Weights of a small mixture-of-experts language model, trained from scratch on English Wikipedia.
Experts: 128 experts in each of 8 layers, 128 squared ReLU neurons an expert, 2 picks a token, a sigmoid router.
Below are experts of layer 3 (counted from 0) of a mixture-of-experts language model. Rows are named up (a neuron's input weights, with its number) and show model dimensions 0-127. Each number is 128 + 32 x the weight over its row's rms, rounded and kept within 0 to 255. Numbers have three digits each.
Before each expert's rows: a language model's description of what the expert responds to. This comes from a sample of Wikipedia text that the model never trained on.

# expert 19
The digit 0 inside years, times, dates and numeric table cells, as in 2-0-18, 1:0-0 p.m. and lone 0 scores.
up0:199148201138148096166136153148148101116179069084153097145140130144134095094137104143161157110075152105099078141122095114050138100074141140176106153138139137094115136090138124091085135044097125165183149101095137146180122128101135144118100173130141115157124098106176109157122076090109130172112168105140135112166171208092119077169180099137126142155176167164136095104179162124144153140087
up1:171156142122136160141171200118154143121105112059094137183118090131156124089151110142110162117100123098064148136099125137127188118125164108126148131141106073153101155119095145119116128106131200158089209161210142152117133117127077097084130086206160095135124143153083167115125130154115105159147117120156119158117113142074110117160138096067195168079130100106109108171174134103124162215145
up2:148114154071132080163093160135130090109128133073071115064181113124148158093114098117138147182143156057142097088148080120109113112130077076098131112108127140128115082122150101150116132096160096137101189135100147170085135124106105146060125096092111057187084072118183133108152212120110145187104121097115167141161148117079142157156107169130167120081134101153123147138199126116152089137138
up3:120154115151123105177134095158152144139141149062105140123105141095082121149110120135155089125087176079111095162192115162136081132050144082130148128130113146107145104108129119162074172136104205134097108120126099156094116129112098098112136149151132093199133124075121089129216168093131127173143122140131136135142110146135098135216145131053167097116136101107150116130194134224133182080118
up4:154161178109141156126099127141110116089149088122127100151107091171133041145140140122153100106014141166070089112099109161117160122059119086129128115111118112132105087106126094108137119118083159168151119134129117090143115149129101133167144136112103113152125127074156095168176112158124051144089155128124109130205106218085103099096157076137123164101130146179171128125188129093169124143067
up5:108191122186131101086148099168153104079128129084175104213127174126155102156131130138196105149111102121127056127097141122152114144113076081146132103121210139129155112131136117080110125165111147113140112124135087088071102100144094110141155122149126126119147127089121156136157075111161108101140126181142145132136127079196121151144118125123150083110077139129079007124173110199113169121154
up6:113136104138102127123129114139130123183148151147201133130156101183128088135145151163210104098084144134056130148094123134092105130151093128138127138164187120105122099084163121112123175124031161172117108113118086097137099113071129226102121130142103107161099121188157055205129131129138100110091138117149141132157163121125170145154065082106085099116124184171146145161113126113167164105145
up7:129108121157104092110114098097076125165210139132139122122142111109130170081149116112123128122123150096164115153180173142109083150090106049255163144095111088127168121108149145155109181124145067134135077080128161143170189176118115174126116131117078079121103116105182126152099162167106135123141141109116118110121101104134104149114201164140149068078194147127150146106129112146094146104126
up8:173139180121173104133144127167109114144172091099140067111082102167083074173162088135205147101116105178131114147185167120111151121147144147134179176102175130082155126131105114126114096141121142123128113142180076108107077144115114163076119114127153141129090114129146099125212093100142096127085153152087134140204160088109165073078112099111157142113142102179174114131164150101207154167133
up9:110094096139121161140108126111107117172090094143092152166095163127063143139149129135126136067142173106158132119157104204102078153050108137149139098131115153157156094136112122153099123137116159164115113121087092133114120129119144158212094197152132076126091056135117175156146198114104147152126131104110138156135168126167051139147161129026161105136183114147149128112180161196124134120098
up10:115135133158110107147143157188078147127101135152070149099099117193142168116164118155115183126144076158091120103148111165120132133082094178148114098154133097110095081116133010144143183204157144076120120127112101092103161183119147141116098064150190178095144113151129142155114078111165076104076124128154178103095127132131148125095128122111122111186112103136120105147110159193110136067141
up11:119128097088136121158161106089160114090083156115117168129160187129061115130142068098159114104176102111100123138197112129125147147142123104120172185067138187124146119119115090129142187118143077089098154146107092132111139145111139193154132168136112089149065121143140170104170142087134081168099171122091139153146154145094136106156148116196104184070156115126200122192153104187167101122090
up12:159105126079143093215118138144141099090116090126170153120165153145142127158170125097164119137078091156162078105159127095143195195049068121154159141137171168124160098109073110143092108166141106124151184153152106094109177141028102162175110138156132165158120179105123166139133109138112104069096171106154178068179132159077135114151134117110144120123130094140132115109137115157106133121156
up13:123131083175152192114130075124212110164107093122108124134101112136048135129135085122147114115127109162147164089130124069120159201137150170163108162152112151096055126108108094125173117143097132071115201124170099088075180150104103048136123138089166137111063093129086088136128153132117118149152116112126156138144156119161095146120151092192167144109160161159168156097099077096112127126127
up14:156189091122124076133125083109157135116104072103168093087121052115083096153108160139130101164121144099058086160124100096073120123175157113187129110152119127151155182090131109150183176154127177140161129161090073113086150156148126072075089100101185124119160138111176098125137086187112143108097104151133094075113114155126131085130093099105113136156150075119125143136112195172140152183139
up15:222086115107144097190121104132153122109187087100124085123123134174103078152160109188134150128120109162101116109178101138086135116068146131139179120096169118088126157147071119159107172083067160157157126115143117121180179130121103146137130156135104118166058128094156125158132118124070105175142166100163171108200198123126090140160110132121125154189126159181142142096124114153172168126170

# expert 17
Inner digits of four-digit years in dates and biographies, such as the 8 in 1986 or the 1 in 2018.
up0:169149179179147229135138058087108126137081122147170107151143117126147121093132159138132152176107148117163133143106112181111180096168109135127156182185087156172161170135102165072136135113141124074179170087137129110110153115093087146084123118039135092090117193135123143103132125155165115160096092129154167197174098172145085149117152124115141122182151145148130154158145096104125105163108
up1:121153146123175126159177155128152125150113107107145122199084139165162097136173170139179188138118215189138063138092151120132117070119139121150162163074116093157174173147118193100079118177117152068107109144131166119160113117091121129120070084108116119139113087109142153137213156103138101161151145137194135145137070118115128106125150145126113134112051146141174083132110119140121155173171
up2:177149122165142116158109146152133132171102112057142156145117124174153072136183165143133107162084122145097094125126138141102186136086099157102148146158181155157115148105126149143077133127152157106065137115117147139157134192120144158061101084177116138122136149150130171125164091170086070060063121169187075123159109076131084155150170116109146131125074097200105098145141151085102181155145
up3:121115149153139118087106132106084111155128089145081135128164134141083085164147191104117169177183132176176170132073109139123068190147171132123079147146118121112138111096117155137136097124102110148156120125051106169166173082111136114068146142090160127102143132143112120129132079141075151159151168130200152144123159081168090159125146090134124103153123224136113148235087113093142131109121
up4:131123125138177119141168082164114110114115072072236091138087132204152053126175097120150114142083173154161123153119167073094149130092140090166114154155151128150156193113132158100114110148144150104118111154127106102128138188097088162145162145112077124160101170151098143139204156104076106122103109090204148142160096125128099108104141085109145152118100156197144119146146097146113138168135
up5:125130114096165111177124133118176164115127107157164137148134180155122086120169163160152132182118169120129058127118173102083163143111201134115170165179105106151194159118128096123117148148097163100129109097113134151090146149088140123126139191133159108189073123108096127137178114037096060135156103176197149157148139159143103173117147138135130138119125106200110111141114092134135158197194
up6:151091115102141117070115092097174159071103163147173109126103141100149086147124158083144169204171087141109152149101129084121134150171115167079088116207154169167075194150179161082120081168094127138130166106143103130143126112139103154106156122106130144062194148114073101094136075118106138105145123175152171149119102099169127105135130139117139192131115189119094154190153110112098119164125
up7:184114161149178182183195090102148098091114165127130168163111103130093124140180124098101090179122099108119100137098118164118151091068130125160099177107155123160130143141144097067120157212157115130147166112118121158143120092069129124168133161163136109099139125128051091181156134161125120134117141103169159107201116172158120090096155147129050160123136059118172112176108135090091124109152
up8:132144100117166168207170080180114143102144144101146120183077148160176110165136179106145081098066151130071089091095116123160179095113159134089163126137130124163125166152162172067104157158137133121103115080160151100095118097105136160142174165164154156130126143140109134152166121127131096172105144193193113120182121152154095118177111089089118071141084180135100119163159113193131102154162
up9:134117092142132093203145120166144151108124140117118170111115116160142138166101152071114133099093121126095101117095154098098110119148113119145193105169186170126118103070147131092136161133092118111095126099091131090111153172157094156151128162144144159171121120057151111148125132111096141176116177195133127045125148117158164066131164025089072155151156085084120160089168154095151197132127
up10:146130106101175159135159139137142085134166112120226144141114160130117042174165105126118100171096176190126121150156127103095108134093191088152148151111121123138170163133148127125098189191178161132137108144131119094150134161120091158095138136094103116145075158209109144155208112084133095134120151179161110122146124121115153121137106081120157162133109144199142077097170115108166131200160
up11:132117123144203155134156120109123092087127088063200120150131153094118064057198134119133092166117150093107125087175109071149115184114176136157112159173080146145119196087120135148128129148159225108115124108141113127134156141103133136110125099134096091202093112156128132170201118103108074105186089136128186114145155134130144138132107118155143144175137151136169117151143124131135150142196
up12:135106177142145155156137109165119112105143092130157126186092121193087114136168168112181107141131164148118076138186112135104158114109221119121170128104147124192154161116124166082097144183132160114115136130088121115148081161104118136155179133111148152143089105143109161166195104103053104105150122104190098144178122143169166147140155045119135152100093157148139083135182103133125089161199
up13:133078190092104126152107117069164193105160139154197058107157127067085131111122121146116091121145150099084110108123152122092133090124071070103082200142136137126105140129165058177122130104110107106153109207137091140154113123145127098107106093124130108096175112132136082127125135127094135160130088140114121123146114202162080167162103136166104218190125137101127138117104179143153138079123
up14:148140116130138075130109197154139121128123073048090179080160125083196084133142208154126151156102101098069103069101125147141077151097151143082133106077161128106136118097070199156153112123089159167159121119092171130138128140111109187148157110125092149174132190188105112151135073103094103122090127142141100102125098094134141132147151064123151159093110131147117129107166100086120115168156
up15:091086099100203179068129129122183126078124134111145121110106150110123135172125141152153117099132096114083180146147192094169098177136159200124151097147124099096158128117083155116150120166134145158063159167093153063133144195122091173110177129126148107137108087186118134145195128104099135124167127187140116151134139122183160080177137108109145148113104169172186144137170145118142192158140

# expert 61
Capitalized first names or their opening pieces and country names in lists and tables, such as Chris, Ed-wards, Robert, Arth-ur, France.
up0:134138161085114129125112106110185089094093133177130140175164127149123166084147149123185087115100140108062196155068125118121142116167160167104103154133130145152142162124160089166037085207099155078143088109130150124132187123143140104120167137100132097131123098086197113128190108124062099212151164154105100153144177125123116113129093140070111168119127102123102132116125118140154148191119
up1:148075181127172071167065094139139109165154128161119114108160108141123147189141144084154102158130116058087139155095132162148139088097121098084180182093105081104128135062098107116135113165124146110123136176068171179060147154121163171111169159127118094174134078098109138148138102150139164142146155152107119171147114105189105140108179114125122143134100080191155117112147107078131071184150
up2:134114192128141089110142120095191127130134125136142106114093181137122111127135110098107140054161050143154185139107098164102168098152130162118102134099129134131172115136197151147122127129176121148101081094140207115145193130191084157114153096181124116099132091173120109136144095125130093117138108097180145166162179126111107151181069100097109136135176143231156174103175149109127169122143
up3:069104165145114109165121050072182082110123146113208104150168109135090092164176170141165147158126174144115147105089178108102126106150137160090179165102160162167181146139139110088113103144086126148168088105116183099099121197126124176136147122129182135121114047147141125092186110143103123093143130127127171151175148127151149134155132111170109148089089139200140139149127095088148094136172
up4:095075165101108086192109056098166076137113124146157078145137118157152074137140141132102097097146106134164156100105130098121105089126163108065110174102170126134228105165095110088118142149153175112121078145093109133108129123180113135134179126168138058120102065144070096096186080129121114172142104138142118150173133131122165099157115147146142106123169126196139127117183184122139130185133
up5:100094136058142131123120072097122110147073119150180096171126167173091172143195132135211216157075170122147099130092165128130155130176131145138192200074121142134124132134082066129112139196128128161150122085121114135091168130136131101122120173185075096079084137092101161133109112138140137080120159152205152124153141129133139100154093138121143131151091113101142143170118089154113133108131
up6:133123118159090106120121080079164102105146161133173153136102102127092148109180128096130111108096117182169137144131156138100131080084165173143192177037087112180152137140102101083158153140201137138118093113127126111194120110157175127124140098171170125060141072127114088113124159158134110107117174130098101078136139131184083113071163127164216138101157161155163155126155116139162103135169
up7:100121153097094128136046079120140106118140108142127159137105114152121120115141188112141099124122178139124111161064081117120085105094145193132196186045120100157158127104140089100111133131150134122134102121141173139065144171082173166132148103095164156142136137140080117105200115080075138154117135116062087174160134159185115091150116071151159177126177120126193175135151134143135175103120
up8:136077139066095128156109054084110103160137159144156133164141154133173139109118203098166119146171106133112180100117135194132099062182148091153173194128179128199153084178117129103143079164119117102126151086156111107124148123131102128117198156127196146150134104112133110073155145084107083131118117131113102112119127105156129085161147127116147128117148142130197082171157092096203151122106
up9:113063208167092109140102078124110136157123106057163065135122106174112132134087131104172108096112131154154148116078128195108145094124171172095134155112130157108141159117156092093163106127180132099092140078123114186087138170113194120102126151147122176144115113182111080128149122148100143165141153092087095127145139126199142106117110155081132095154083173181154069132168187150170146101108
up10:090089164100110087160117048032153080131129125136161144163099135170115133153149132099149163163092168173132145142111176126061141042102151150089135141117180127165181119139121083128104096185131162074110088129108159140110126166133126121148117131164162088124069100116094109107155109127119093120151139164139147174197132134162136153109177113142150154087102163173136110134208133082162150125174
up11:094102182148091102181113105106110141163115109127155131131124131118170137148129182135145102094089138126061149153156163150120164014176213120104110138116127161146141103163153112178125136143155164122099114124141166142094135136139143163103107172135139081162105047113131115176136138146069120123101108167113111164139203187112137090159117090126125151180167169172152151115183207163104106134116
up12:141102119105122131176100079107100144167109095132161153100201173141130199149212119092135129162077124193168134101128158151113100099115098158142146135144153169155131145133142063093122158163157137061083097162108138198091178121174094147203100165146095161115086128159155166159127089057102101078128157171101114118148124099182143118122136136123181136115087113163129159116137147157159137107153
up13:067100192194146083129096071087189091110099137108158086177113147156138087146147143117163107112114118172185141101115106124072080110116158115098165185070165153156181086156101152105129094128172116137190093166104160126069136174162136128110159157145135095103099064144124144157128086081148117140146168093081177141159140165116127110098173079108143114126131115173117119105126148086185139121132
up14:134081136142082125146139081107132118119145136138144109100164143131188109142108192099145140093100145092127110102064099178083146059114124180084117149098171117186147130137135081107181146091162213117151115162158092110161146157105164168094124144127153173174098119090082099155165126099120099113072164073097116105213058135094123123116118093163121162108161177143123104149144122097144171089148
up15:070096184078097114161071095064145067159117091147161120163130120145136119137107144116087110099115127189150184155104129132072103048094180097076182183081128163129154134129152090086126118118139136129081134101130142155132113215124187170126141149145143136102101127182146116122173146131124159158163143079126067134192122165133117111142134124121217138136113174149145109125147119113149102162102

# expert 33
Month names in dates, plus words for birth, death and injury in biographies and infoboxes, like Died, born, murdered.
up0:127135134094129061148095084086176109125171103053242091117155155141148159132151135064147115124105174144052144087137147123103124131099148160111168113113128160155129137144181141149081119148129121167114015105164165110168156077136084174123108124116182126151107091129086122157154148069107110113137114153165161125150153155152164141099154118142125111089126130162159077128177120152143144100158
up1:151130124106142063120149079153137132098091043052159068145143110087143107167132096125082120157135182153019180104108183129055181109150174173093152192112159134131124135170080156085121130163131148120147117132173147133118170138128151102111137099078140120126073135140126159082128095095104097135093132162171135150123127178088133143105142120112154106166081126131181120160114154161154151122141
up2:090083162086135091149064074097219119154180099140160097116138153137169069115138114101149112109147120131068181128095122186089166114136117137128152145099124141132151140124096157041118113099164196052122090110174124133103095130117110108087150160119147100133100087106094117154153100095112117148143136171192138113217170137139138152120136092130170188111131121149130093078163115132143179138149
up3:078073179110088077224092116137182128112137128099182116104194137123123111115135167081159122130140141149127123125110140156099092076132129088088175070095146135130181151143151127130106115186107165133141128104125160134041090118137098145123158169176154089133113046079130115121135141147180122131158094171124135138159136185134159177128107108146112127123080104165117103125180106166201125173104
up4:112107181064100086139040048093171105126148144113190133102132125162148144138144099133157064115100163166096167096109164150113119079142124083091098158149142120156172130123121113061119111122085094172180120122140169128094119115113051171064130206117172158093115106119142104090116116094142107204123156138141149121133160206116110150149166127108149144133109143152137167129124182107138113109133
up5:136125154112059138110113122088187138114117141096152087164134132111082110137153092138182111211111104120123162148158100117102116110115155103170124163125102094159102175164199084100120155127090147086100105124167126170088117176115127099132145119086103121163144148102156158112182109085100114133097151184116103136141154208081155131128049126145067186095139103180100106106145137166095198126191
up6:133103172089106093186122039112159111143141052056190115157117101125114148137124125082095120063110149184094140097106112126101122137107168095136122162138121094121193166105154121109131117123122163109112140162139161110112094147123116158117172180175178120169087107142086109179129062104147136112142128119127137156226117126093135182129133111153130148071139160160174143075140179102165148122076
up7:067094137110082138117090123100108064126139159122115130101180105126161082087092147087158103125130184120117147164061164214068105128098134134162142137105122165178171067136137122142141136131086139105079115111129170139153109156093179159045163156139108105155127095100124147112124136152088126139162110131080122144165121099128135095139157094192133143086148166184158135167222136111140139123062
up8:158039125082164108159084113060185090131097071074136141158134161150131150097132150059192168154120110138111152108151165123101116153088139175119131097115140086113180075128087094137135090152099121154132077155110108099103152154077147138064131124148122137112110167097063121092137106074191148151164150119173141113174123108091119110135132061135122155123115113112146145168154148130219108145132
up9:152081099152124131133063126034220118102141089067160114171075146152134158109179150078121165137158113178122161106105068127097171123112078145189115155091171122103127123111125130117140120152084125117120098146121153055157152127130134122145131148173143144090133078108148114100138141096118083130146175133127166176162138127147170076176182099133101127131114182111101126125160162055193131150139
up10:134079115078130111216106081091190118137160083058178105171143120141162144155181112108123152116117096169068156117103104166099136094149135122123147137102206106149136150077161137109109112140120093147096070105129130117108113122174159118096120188102147138090071126118067136109107116091160105143115149123179129123193157111166121158130159066139124135118079101167097084126166097150211149142159
up11:091062175094142053179124079110139136166158100114175105155125158149208157106163143050139103086099122171153101140123116135055091094082137112170144134135151102130197088094126102133126147144121154147125123126105184131142122164190141153091154169078139097073060090103073115137182111139128112154126138129192175120154132122109116112102134106105141174129148137160136067110151127140183145125109
up12:092138117115091075137145064082190118138180070097209097116087186125152114115128106100128087082142145164151151091119096092066187064139132173080086158118163129107106143157163145136115148110158180108127123167122203143109142177140087103144099153117115131160099131080148120145175145126203158140126123111175173164165153085082153091134114131119140106113148155111136127127170100094119112154191
up13:087066128139111065146127100085100161186111061125150127116081169074191162153126183104150144109086160116140060059097112181067133110071132123122169170077172089132146115108169116111121132106134140183193085132103127136131075136130079155165112122108087137088131085161155178139149092072102135106137096109140103128148103101154095122135130109132170111119102171077108102133169134087128112165144
up14:114088143145176089147120111099164158184153065146110101112163147153108083123126147141163109120106083116129106143120109160078064062041118088119109088180168144156115081126159079129152172133121135118200125102131103178120109178115122144124151139090135064151099130170155086124174069106078153106176158137172162097138192168111113150152081131118178155125137117113087114133138179098091129079142
up15:113127197094123123146123107129106142167151113076156132145132115109185139123147170105127096138143156122124179146156118118073114104105199140155162141081207093112155142083123123108068159153149177078154051141147154142089113138109120169050137112066108108131130120116116142149195075099143121159120089099125092076154130139104130081134121138122193166123149051154184120151124121126178176177086

# expert 37
Final pieces forming plurals, third-person verbs or derived nouns, such as incre-ases, attem-pts, compet-itions, langu-ages, chron-ology.
up0:183073160128198138137091112120158090099109085109120125209121137152134150095191148146117163172095137102197073085165187164097132156119138167131121102117136137110195110094145080198132141118111107187151110089096155109183063133136114139167101147142118134094099176144108150132154131124130109106121109132151155138153085143155097105100142083048114171132034150121139109147143124093143103139163
up1:166108188138185152121101074083218138016132094092124126130137134122063113134175120170134149153104110110142103086124201174133104106108126110094153118127136127123227105095137134132122136145099155137114096091125149122089124120152100086146130101142108097101049137101096173137156117127122141150110145174164120123175133099120099146188111117102138204117119092165116096120180151191149146133136
up2:110101125145197137209123109142128114139092122134132110138056133106115113159140162193094166116110079099104116119138156106112122134139112122132116153135101091105146112097139089101119059179100109113174093119117228111123131102185090073120131153129127133101091144163043114144136101105111125123082193171146125173146150141162191123170139101117081142108083108094134103079093190160076144188143
up3:118121148161151117159048080081147095129128096117153072161100111169061121115163154121145210152110143142128091104151237106071097121102116113140140096101161100109148136163111110121123118082110158163117063133130123097179129120138053111153157145154173121092118114142060120099157150100107076110113125156144180142236123069102161133129126114106166149131107144117106108155117129099147107152133
up4:143118132112136090119067060118154125110135089129149162110122104100135075105147191167117137104164155089170142140104133115053113122128123145111124139133145172128155109133204103113167136095173160135142109065164109132132070108127093168125107153128102155114123076199111133129129172125105141150100063108102161127145085189128021105133086082087157114119158147161150126128085132077206104180144
up5:159102171147201104170096120112132092094144077087142093153105142171124104138197157110126179155127132140116099089184135103072113131113159144146117102123136105123188101152152109161115114144139117146135073074083117083186109171076126130146147143094175138072103137157074104108175141067140122105153123127156105111202103113151154114150103063107121140104112114140066048121155094115198137102177
up6:157141193110164106182075154096180099099118109067165117126135170165116113071172147141153136128127128185163146087115181146124107092112096081094121130037140145140194146138179150115153122138154077120155104123134135067185128137124082143175153119147133113056077103139109125101156142116144137114116126113116203100153110144122101148125121067157113110130094129119078087099149086079116056103176
up7:123081171159182101123126093050153135126110101104166101150096107132075147124212142154125107106119153210122121118190146106130119099074111155145133164112083077125136124116168098177140133183123171133135057146063160121158118136150110138130093098162135105054106147156105121117169098146103058148162100116154156166155131084146111141113133114128155143126106169129127136183143151121168043141195
up8:126107200190099152143139131108131142116157091103170152151157158117126104169127161133098090175067157059126066146107148192127111124119123119157139119136141106133161173157143130158144122167104119130121144140083163121058148130228127090109150094129157102174112176157069106167162096109151143142085173147101113127168102140154060126103059153071114153124100146110121098107139155119067148162197
up9:183101164137183166131125111091145126087121104106160155146122119210091108083198141115153147169082146159189110084079128140121137122100175148134149140141138111161185092125170097116112153132109134135158123123150146087160135172113101103157119084111109126092061141122021146089174110110125138165126159188195134156192078134127098095153101050113088121135109125117112065142148137137163122120126
up10:173140145153100124128097129108125151129116103150219128172126158146180196171123114114129135141112136109097082134097109107127146127105138121105080096141122068156166173132082112156193087101074171121149133131064201139105164147181130138080122142127118142134095169145085134147135097089120139134118195142148110116154140054155163073169117141106155181080114179152146108132210086126164147152187
up11:115112165140195120099084095093137069092204092125150111179128160124150086098155161170177124124110113077112117103116135127127079124087126078121128141163113163123159109082206103184097106143104121151154072118073119116174084101136106125109125133148145141116135132128066132124172138121133125101096169140148113172187150131119145132157146051104076147103121188162053113141161181113126114108210
up12:105193143132117129120119102084153120131140141078120073150158120086176124134174103072174115108118089084106126158102141170112148088118148088152143149104105107110118112112142086115139083074141120110132127115107139173102162148168151175081151201149135134167118099088096174172141133162125145111157144140099087118202138184123107136185156136101087198141096081132090065145213139158189161157179
up13:127119156138151155152117094128101117166074054086120091139124148172136119110184114129148168116069159162158111076150147111070097148113126150159125150079130128145193139137148132111126134121123107143156080125078089080248122154126113106123137119124136140102072053150120125145170157075120147090124121111148144186217156141171083135166071062145171120128113152131126127114162164092131136138175
up14:138152114052143146160130084131126117164117040043181082156128106127108092141139108108135172083057158095105127128127119108151165130137107063137162161139113065109107078113107137152164184137086109127164143134116101142149154216168109085178130072122204149165137128090148142116115148130151067167146117117141137162125119105143090128171149147152100138123144108151158126117177071188111098128102
up15:121106170133181118118090081075174142112129131096122124116131102143049092147192123124120122174137103156118138113128178113121104149118147102116101131114096129125209121170158082175141134143131117115159103102110153120180098192093027095120122147123123126125103146138075095068169141124123099100136158140192156203205128180126143128135078086156119163132055106152132081173161161147143145124103

# expert 46
Commas almost exclusively, especially after names, places and titles in lists or appositions, as in Bowling Green, Ohio or Nigeria, Oputa.
up0:123107069135114182153124110118123125127114145152108156129143084146119130118124152172109193228180140143149121118163156073081113091109118065146112113149140096063088136159103136086190164161108120141125109091149064112089149166028130178158167099191104118076095127108155157089105113050085142136085135142103153108107149102171090143131150125113113092168103124103090138134102144132149133135168
up1:143147184095168170114097131062161114101115117122145102212158163140125148120198116090161152177100096144169110132147127181168134076147091134123104120143147119199157119141206097155166148100154161142129129142124115152084130118082152131145161125100111110072080166142156185047217121096120144126156150146141162121168088143112155135130159102095143116107140179162149099074096141130167075144140
up2:097123177142113163116134162120095080091117171135119158176147116148176100122186090161124130148150189177174063116164117164138108144144110122156105053079161124116100064166155134172051206178187160084129133154113158118157159116123147160091087097118145101191172163104116081163173116131118108087153118119090120120116056129064125141135108158131141167110094122160139131109133103154131126098140
up3:151186102108072135105142136085124126151089116128120121064173181080117123165109177122174100199122101143129134173162088069094094133183106158087136091135112099112158180145128093133162098130151134156107119163113152127110126143190171167130134102067145139146142100176151067095137064137175131104125061171138151111125095127105164163154095081087134125107151085125063106095054134138074125121119
up4:155131165134125176080147168113092056074120090139152105173146179155131105060151131152160135114142148113148193127126135143137160095108099141161148115139121135162179102096153121143110135076092175159161159172092148176148129091110174162132116167077082107091026157125117156178149139119064066112155131164143138093117103144128151168156074141125129161114140141130143055109139152090109059165129
up5:168206239122210157132070108124160096105118151118167104136087156146147183143163131071208136170136143105136124124139154134111128122145103153112142134140107102127119141125116116128155128096131151147114155075147171143146167105080168102167124143125129065082097149114154158105096156121147133119162155150127138069114073152167099130098182084169136162079166132168137081121146134098138042134084
up6:157163195105141163115076119098148087088163082065199117137102148136111107135165156093136162200122126132130179111151132204159146134107120109179120121107132154122162130176167020126098150154109156133107073134110116114133069190111206137162091137144116097134074108087129075143140125108134149099144135101127079134146132154211129139125139132151168145113100130177139084089113122114173116124131
up7:177161168147172144125084137126148073086174101127180140144112105200117117129199160112140165149098124093097159106123202113103140165115119158122139098136124095143137109113142030106136113077085170097095119109111090158111105198103156106135106145103105110077077120091069146096144146123125083138142194153108109148146162119169102174132136107136179139127163164228148088122153154105154143125111
up8:154126129118112161081117190123145110100181131138156079206071163110138093096097151157189103144101106136144118100158161137127139103131084155173108130188087091127136185108196085123101148068117169158158114125111157104150106131106105165141114162102156098097123132081165127162195111128149105153168147087117170130141100127124113150189145137101131103122125141180116054017100164141111143131176
up9:148150158174181133151094181172141087104153095077218105168148150147135105090138116078175150142075103108134162116114160167141188092122085147157115095094176108102133125141178111092124126132164122115165111100152111096112150129108180117128127115152120129076052094089099167128209117166151130135130156134113114117145106187194079116105111087162167155089107151196182133112142173114165134110114
up10:170132191117139152127062123090149120091124134127164101118178172130142150086170120111157135149093147092137143084109129174085126099107082139104177093114127074151160100134176066105137138097185184135139155149118129083145149150139151139120092111082096113176120120123143112123182084126157085090107215127155178124143163164147104201147128089109135095114109185194157084086130141084178125179165
up11:141134163136163157117059131135124094105138099128173123177132147140157137144185121126195147149117102090094128156119132159106126081131096131182086167133122117194150070134176117166155092131082168129133097114117147165087154136101144179113136126140116105101105115107163187126181135146131107086148142063114120131162142125149088166079140162106161173081149243211108092060123138147144086131164
up12:177171157140137173097132151146105090079098143105176144160110162096149155157128123125151094190149142157113149071121161107121153066173138081138181158199113151109155086144130085157145140157139174167136177129104143101107141100142151098077122109048080120114108176090124094123139153102071102137112114180113122124172114170159139162093069115108112125090188128153194124104087164111115090194094
up13:083189103185153106156133138160130134121114120104119118098155123117170096187152147166124112126089128137112128181164058082075147095121129146149148208111122167162145123090147105124130138167137172124139118201084070178063209159122137158089179054080104129125105148109125118108124137079097140122094098152094161057098072133126144131136109126132148203084150119113114138090147120124143145084126
up14:126151092130117092116125134134132147132181060072135121083122167091145170096121127132134110104080165106206119085125116145105134055125139086192067106157112139136131148038092118156126086130104130203106182107120133090143137090156150108156115108117067141163162179131160132161122146105164048134103123105184138109133116105176108150099178071103119175137107167121111135097194091115107137161120
up15:173145156173162163138109140069145090083149106072186079121114132137098128128187175071203122105098137123150116125125171168115198113129096131081141152134131081122171140134195123131049103084114140130168119117087129133108169107167162179121125178151178131111096093136165124103173117106119102073120147142116133113147087157096141183095170157108141153099120132221132076106136093115156134094137